config.yaml
n_layer: 13
d_model: 448
n_experts: 32
experts_per_token: 3
d_expert: 256
d_shared_expert: 0
activation: "squared_relu"
moe_layers: [0, 1, 2, 3, 4, 5, 6, 7, 8, 9, 10, 11, 12]
router_score: "sigmoid"
normalize_top_k: true
routed_scale: 1.5
balance_loss: 0.000203
balance_bias: true
init_std_router: 0.00743
lr_router: 0.00153
vocab_size: 8397
norm: "rmsnorm"
norm_eps: 1e-05
tie_embeddings: false
optimizer: "soap_variant"
lr: 0.00178
beta1: 0.95
beta2: 0.98
batch_tokens: [32768, 65536, 98304]
seq_len: 2048
train_tokens: 421100000
steps: 6638
dataset: "wikipedia_en"
Below are experts of layer 3 (counted from 0) of a mixture-of-experts language model. Rows are named router (the router's row for the expert), up (a neuron's input weights, with its number), down (a neuron's output weights, with its number) and show model dimensions 0-55. Each number is 128 + 24 x the weight over its row's rms, rounded and kept within 0 to 255. Numbers have three digits each.
After each expert's rows: "comes after" lists some tokens at least twice as common just before its tokens as in all text. This comes from a sample of Wikipedia text that the model never trained on. Tokens count by the router's weight.

# expert 26
router:148129122086122167122139115169098110129078120146132122119120146108142104146125134145100177140154074099105143183141122121146188133138115136114124153130100138123148121157
up0:145120144075114105135161120103166125140088123155149129109162150140112122162114092141102126107090131133119150145123097154136161130130102161136124091109074114159110147104
down0:145124093137113119126115136147078093145144150129106080130115118123117144132142173156099169143169137112122116118124135147164154109119118126118161102136148129142101119133
up1:132102092099090201072106106120151125063127164096109130112120098160117133131105127132136127177101126103140093137149151083132146105137133128118116132132120145129115153118
down1:157117141131092082132111140147148114113105127142146123174141138131121120096143100120103112074159099118140148129169176123132124170122162159148090114129090189117128145121
up2:146088151125162164103113127161118121118123163139138121162119152149143147104102115140143132136120141124135147148098124173108104154108107075155152123182155065121123104118
down2:099089150118126111173111139103149126196105153148064135106114169124100101165100143153141153119151129108087124117158141094121151126142116150125108129101103139121178129120
comes after: " in", " of", " is", " as", ",", " to"

# expert 3
router:146127129112110106115070101153120133122123160147122136095176129081148133154103144119122140109082119043134132160160114111132152115102142111111174123145132117122131118133
up0:170128162124104108131091115122137129085109149152140128140173142072111145137094101109164133124109122132108171144108176104129111106088094165142165127111123135130130117163
down0:100157158148125124100118113108075095111162168115156128128143125125117116127145108092082133100102132120146187126153143113137129150126115155165105126166111117101136116141
up1:144112166125119153129117085155131140132133127123145155142163160128108091074130154128171171119123088119140140150123102122156119138125172119143115104122075118127123164159
down1:134140093123155100166136121127102101157093103120161147127145146080122161095145141126137154140115089142155160120105088164157140131112161132164077122112103094142123139095
up2:122149167127120124122101165140127127073158151130102121184133144104137161124067097184134138104102155154146126138112157192084125137167121150122176139094110125113136185114
down2:148124153140133104130130131102141088095085126137143188142097135155112152149085115120121139115141137078130130099110151170097133111198107091129136148123101092092146183091
comes after: " the", " of", " a", " The", "The", "'s"

# expert 11
router:168176128103152119117155135144142138128126089132160109111127144140134113149118155118129117143145142113149152139100168128126091120097166103149111133108110114167150121135
up0:132160160105124075136132124114121115125090111128118140121149140159154125140070157130140147133106115101131133100176121133120126160108104136135175130133111190108155140089
down0:131140118174136155117098145143080104125105139140151150116153115082138121141172133149121121142147115136119127161142088102158139121135150113112091162097127101112133090158
up1:091128169139085137106141126114150113176071127091108085123110185154101106118106133121153145122162138115098133145138150160134128129109134128155121128113116123168087135121
down1:117128175115146109117123116127099058100177119130116130136108127145141104094148184123111123103131079112102161137120129111124129096151140144184126169131095145127151137145
up2:119154128133126113148129128112127128110061156112132164118085127109139122141147141122129136081140151144162099147104129136111134060140133107129094121137132146110116127158
down2:125157159144152184142152074106099113169129137122156175106155091091143117112140087117108131127132101124157135109181186082134110156159133091126142117129106117131097125109
comes after: "\n", " |", ".", " =", "==", " =="

# expert 31
router:136097114137121169125130088101132151116121135146096134165113115102132111127118144099157149172136086126086137155121127156075162182141130169124159139114110143148108125139
up0:133118081153099141110135103171095075142128118130160129158117158115144114141136114112174110191142148123102108108069162096131124092123133131169110129134126121138071088139
down0:139151130089140169128130117158145131163117151149138142159131138141111142082129094130117135137135110145109123161188161166116134136106088110125145127148078125118153148090
up1:092129129147149105150144127121137149131081108146078107097099150134133119100120175120161132145128102109135140134161149077104163120130135136126155142169182115168152106131
down1:131094158140118147105109081101179145131140113120101157088100112149094158120175125126121141088104128123113119141101105077167138131117130134109154162143142111079106120107
up2:128164092154167165135131121131121097144149077115088157119138127108145128156096109115165157156114125119133148091106136121128108142099135144116113127105134127142112120151
down2:143137117172133125157146097084098149120115129089134173144138087135090141137106085119088136081115081107096165078169152124189139141144144154126121178164151101096078146126
comes after: "\n", " ", " 0", " 1", ")", " 2"

# expert 2
router:130122092158159120135145124096100098120118137135145134187109158130133137127143125120114133140131122117162141127121127154154118090130131118107142107116115109099133093133
up0:094151137154150150102125145147142142176146137096142140150151171111155146137136110146123124130085145146120124125132131147102105115123119088132130123171073129183086084176
down0:106125143125080115075162103126060150135091167085126123138103116115128125128117115122141148130138130105143164133070130132079116112140114090128102097159122117156093133139
up1:100129129085144072100099103125148098115142163142134149113108089115091138163138164116165131133106115152126144113097142140104164133138124135093124158123155122105112130119
down1:135175126172126144150105127112118138157141156108124111138099119073151148124107139118118133129121116153128102108135102135146151174147148129103144129112115126101173105117
up2:105182095182078107106157138096091139114135104113105094119121109125146087172131089123114106120162132124093124171129136144111114148102098136123149150090082103171163146132
down2:073110135081123170152131146142094144140148125180144121169125108113096117136113145136109149122145041121135135120149142127137074088136142135155103120128146153109123118114
comes after: "\n", "-", " A", "|", "A", " S"

# expert 27
router:140107106128120155151122137107160142136139137122130130146118118146118118150101098108129140120142104135118123146142163110103106130112111092143151131113135161119106143135
up0:063121149108117115120141120074131130139102156185155144104196110111104147126135131150121143118206114112129120149121124101132108105133139155134105143110149128118118104148
down0:167135156104098178161106161137095153158115169140128134147134141154117108100100110126129084110108135152092140138099147094099080090141129109141089121172137103093063161130
up1:134144136134122163120160154124083100076108103131124124098138116158138128168146138139120157146142183102117133135193127102116155170120101147136103110110130117115115125104
down1:100105125160109148099106091126133127126124132116124115138136105097110183126129094163132118127118114129186153166119196128174095145115171065112143115138154143126149142123
up2:102108134123121116137137081116120126131156110131140143156149152134092131156111084090127124116164167121127154109125094138157107103098118159133129117150112118141172148075
down2:166108120100127110147121170125115098101141130131130125119140150143129177116118141121118146128143142112108114096118133113122130134099105132114078165121129120114132140147
comes after: " ", "\n", " 0", ")", " 1", " —"

# expert 29
router:152128114131135114145112110117126123126097159139125137121120134092121108107121122139121161120143153143124118156148095143102166119118115129086152166144116119105127100099
up0:115114123162147134129078137121092127100106104125132150139089137147134119151137088099087101120133127137111112154144137117134143136096119097090135125115133100117148138116
down0:118137121169115149088119107126104158163152121121127133150077132084114123122119141116088121131126089110148100158149113165104122109061111112139131124110143095174113149131
up1:153138123147134168126120111105134080093070144158127130103109154111148132139132154153132111148150136155120147183094124129106148156128160157126166130132126093114117097135
down1:117142127157119116100142076078095091124162089143119112141159112158167099111131154146099147167091147114147099169149163135157151126172170122131126113104120137148118173139
up2:139148091151154128103139166141148104084130132162151135112130107168138090137119134124144119190162119113125128131142145098135116118075154143111107136085147121143140146146
down2:091133155125089160102119097151106114093055137153147128126126146117145108169141127117061142107123118117138137096127139115084216119138070131120181089113115088150114115115
comes after: " the", " a", " and", " was", " to", " an"

# expert 14
router:146132111131113176129126128160094136100066099102145154146138118093159134158110132143143141162137127103115111099147104121168154119111072134081134145118101132110132107127
up0:117129143111123102145156127137053160132107155119135123145140130128080114173154149077124091142135134131098136103114136132152135132183119136160112139166109140172129159128
down0:103137101122060105121138137128156074129172159146098175128133120137142131133133128113125115156091147146106119121095141153080153111139121158144129133162122156150180113115
up1:140153120153102054147169132155100106136129150089115139128082111131108100117121167155129107186117118188133137108106115129154145113137186117187146127099130167116106152110
down1:168110094142131102098124169126121155116115128097195148144136156167156130086152126137143111149126142127129098111164116157102177136099138068123141163099096133112112112093
up2:101084104131128140123135151133126126100109175060132125202105141102133127145104125104109123130139114116133144155089147138121119113117164170125121130161172122170125097116
down2:161131146167101140121120142122056179130086147112103118125134087121123160089140123116174123150113097141134122145130142161117160140139108129166118119135130172114152101126
comes after: "\n", ".", ",", "==See", " ", " that"

# expert 24
router:117136154167069104097132124095127126129123166113139078112127106136136129124138164115119164110151112108098107127088121142085117113125122159130154125130109111117085122109
up0:147140114123127120114131104141089155066104135105131144118158115138096098096095106130154123110135100110126140121101152115125127144099128130115107156106109150092117099106
down0:095149127117141137135119128136156120118156100106096102126103081133116116108120099168169110140129166166127116165102132134109089135096151111154133118164146136169120150158
up1:108151106115079134112099149101135125136114124129130166160108132135091129123129136146090112119116137104130133165124102148130140090074163099176106139126133159121130139083
down1:141167098154120144122112144138110153093142135134147128145143107114139166109096143142185122134135169102124082110157122104105164142095113104150091109102119126111094102111
up2:130111138092116143173127107070137123136078131203119090120156115155128143115125135152090133136135088135090113109151128119122109089122132150134165145140121157142133137135
down2:105139117123132139126136125137121152116127109130170148068114109144112126079159153132119137127086129119167154129144137137128127153113130127091101167135122151100097111132
comes after: " |", "|", ";", ":", " (1", " 6"

# expert 20
router:145132109132101140126103085147105126117127148121133117153145099138121137092112137123116143122163133054128085140100101127100147135121142123134152148112092141096109140129
up0:144179080098123135142109097127144141179130125136110124125135114118144089176084166106143113118104117136126121088121141108125107151128112154124140136138108149170083124139
down0:193179123122164205114138101132134133124079134138101073110164133129092147119122113167069116134111130099109120137104139097112104144105122132088132132158128096115118149130
up1:114132116150140160134177115091096098156147139124100147133139149114141124161089107088091128158116119108117080112096146114111106080105152155140147158092116123161133077122
down1:117135091124125139145159150131106105132094120106125136140139129063113129152143156149150123118108125117142128153123106139111125164135152090108151127142114089121143159094
up2:117158127127154118163135080147138144107136172132136120127166174133096143136053171181114146105176088115096166138133097097119140122099107096149101162137106086143148138161
down2:107112133145140148128062158135105118115099182124120119175144133099139153075144120181166130122139137167171188119096113127147136105161149132138123116115149121127161147105
comes after: " the", " a", " |", " and", " is", " The"

# expert 16
router:144105123151122094140137085113142096166105122151126138197098139146106158116145112131129127107175109154136132136083127140087156140138155145142123121163134152097115133108
up0:136152142150126138130116134170140143136096116153106145151120134156120150116105135120155136121140146168163085182107143163106131143136118133141128094119124108180111130124
down0:155138128104101164099151109144128094137111150119139145118133129139146142121100124132113152097151164134095106170158149136145110154098102098149126060162163116134090140121
up1:129138138151100149150153075111159155178106144125100126078148136139126125134091096065103132133129119137113121125092129091129120128124148187143130104133107101135136124095
down1:101132122115126147120158124168102147167179114148158109155097100110086121123087147107134137111147107089162187129093086093124092134102151116145104135097147144188136163131
up2:185147107147166096159115172111080162127119117107122136160128100162112139120140178167118130123144149117151115130138159134139096143130120110112118116112153139169124145117
down2:171138101144098105142158130130139122120122114153181113147125147132118132119112112139148139123115092116138142147126090106135123133133138141138131082133124109157068158090
comes after: " |", "|", "-", ";", " /", " (201"

# expert 6
router:135166105142117133149099161154104113075126140173168177091127106138126115209090159166178140137113167125140137123106135095128137148138131132133093171077125133164148110131
up0:082151090153163160127088183155140171146090127145120065121127129087110122128130136110147135172121118118169102114140130169118153137155116126072137130132121072139136114125
down0:094151117174109147130111094122127155123097112102114176140140134131142136125098131152120124110123130115090111106137126110114116139106112149153131161097086180084140116138
up1:172142107153172115135098115157142147155140149177125147145108118112124129126125093111149140139129160146128105138115166136150126094149116111144156154161096131138122113089
down1:124144097106148167119150137152092141115160127118135147043117155143132127151122176122087110150092072112136109153108088144133111118146155147142159134162093119147138152192
up2:146110128144163128120138104145120117144155118156073085146112165128104097134134170128145155142128130093181111133112130128134090118118197124120121162151155131143191143158
down2:101132133147097082088123144133113082122152085153114119135168120154133116089129117139104112133121179180123121095110131127085097125109169102096129119150136107102177141128
comes after: " of", " in", " at", " for", " to", " on"

# expert 4
router:151129125113155123117059154121077150139098154148149131092145120114156153115115141087108151119079149109148104130135097146140144140127095143154157160135102084123127130125
up0:089129150188150159108116069137119133126092142149148148103173126099132159122113123151111161113129132139152128149148106135153132150120154114084122170135121146140106151152
down0:093166111136128129159138133159086069154102123162154180156106150131135143124143144142140113170141163125111141119189147129051091125127126070143151084172128116130121136131
up1:107118120136101107133119103163121154115146127124112104151125186138157153129116160144106131126112132131142135146088081128126145155114153125111119138092140126091109131105
down1:117132113093113103163135167106139090144147166172138092157150123127176152131078137100116144129120128141157094071126137115132119103141126111146103112120166138097129135115
up2:146120077131100155139081109052080114139094145095164104126133124130097135117072132116127126151104140132136120117075145136121153158113116126139148110139122117158060132128
down2:160139106126104124148140153132128183134106121123124098104134141172106160172125150116118151101117147161164123122148100107103131130143148080130168159108097121151102065095
comes after: " the", " of", " and", " a", "-", " to"

# expert 30
router:120112155136133137108114123161129140106111120095102123119133118082129103127124114092155160142105123169132136126164115119114149152147086126122124146106125094153136121139
up0:154122141120117109136102113140107108091113182100147124156157142142120143163175136136144140131081109095145135132121140098169126148140116143130145149127147153100136116142
down0:142168152159146131130074115103120134127123187163146144099140125146123142119099106092115133101131130078116138107131090120106111157059131131181113108157159139085090111115
up1:125109121092111114170083119109094120190147135148139152142136121095108102189098124083108087170121085077120165099094146132174111146087152137095125109129161133145127142132
down1:129130104094138104108112129149130125098162120126135113097159140136097138145145151113114130154148155130184179123109106131120095102141126073096118143154128116145098110173
up2:124154174095156168153150094128132159114103132086149106117120105145172131094121157154141107154116128139118131122140146101116144119101143113124141178130117135136132155129
down2:169121111187093142117092104126133135126122101096152115164153085155132122114185109128092143147126085093168156145138138120129082149111121149155130102127117105146107146105
comes after: "\n", " 199", " 198", "\n ", " 197", "In"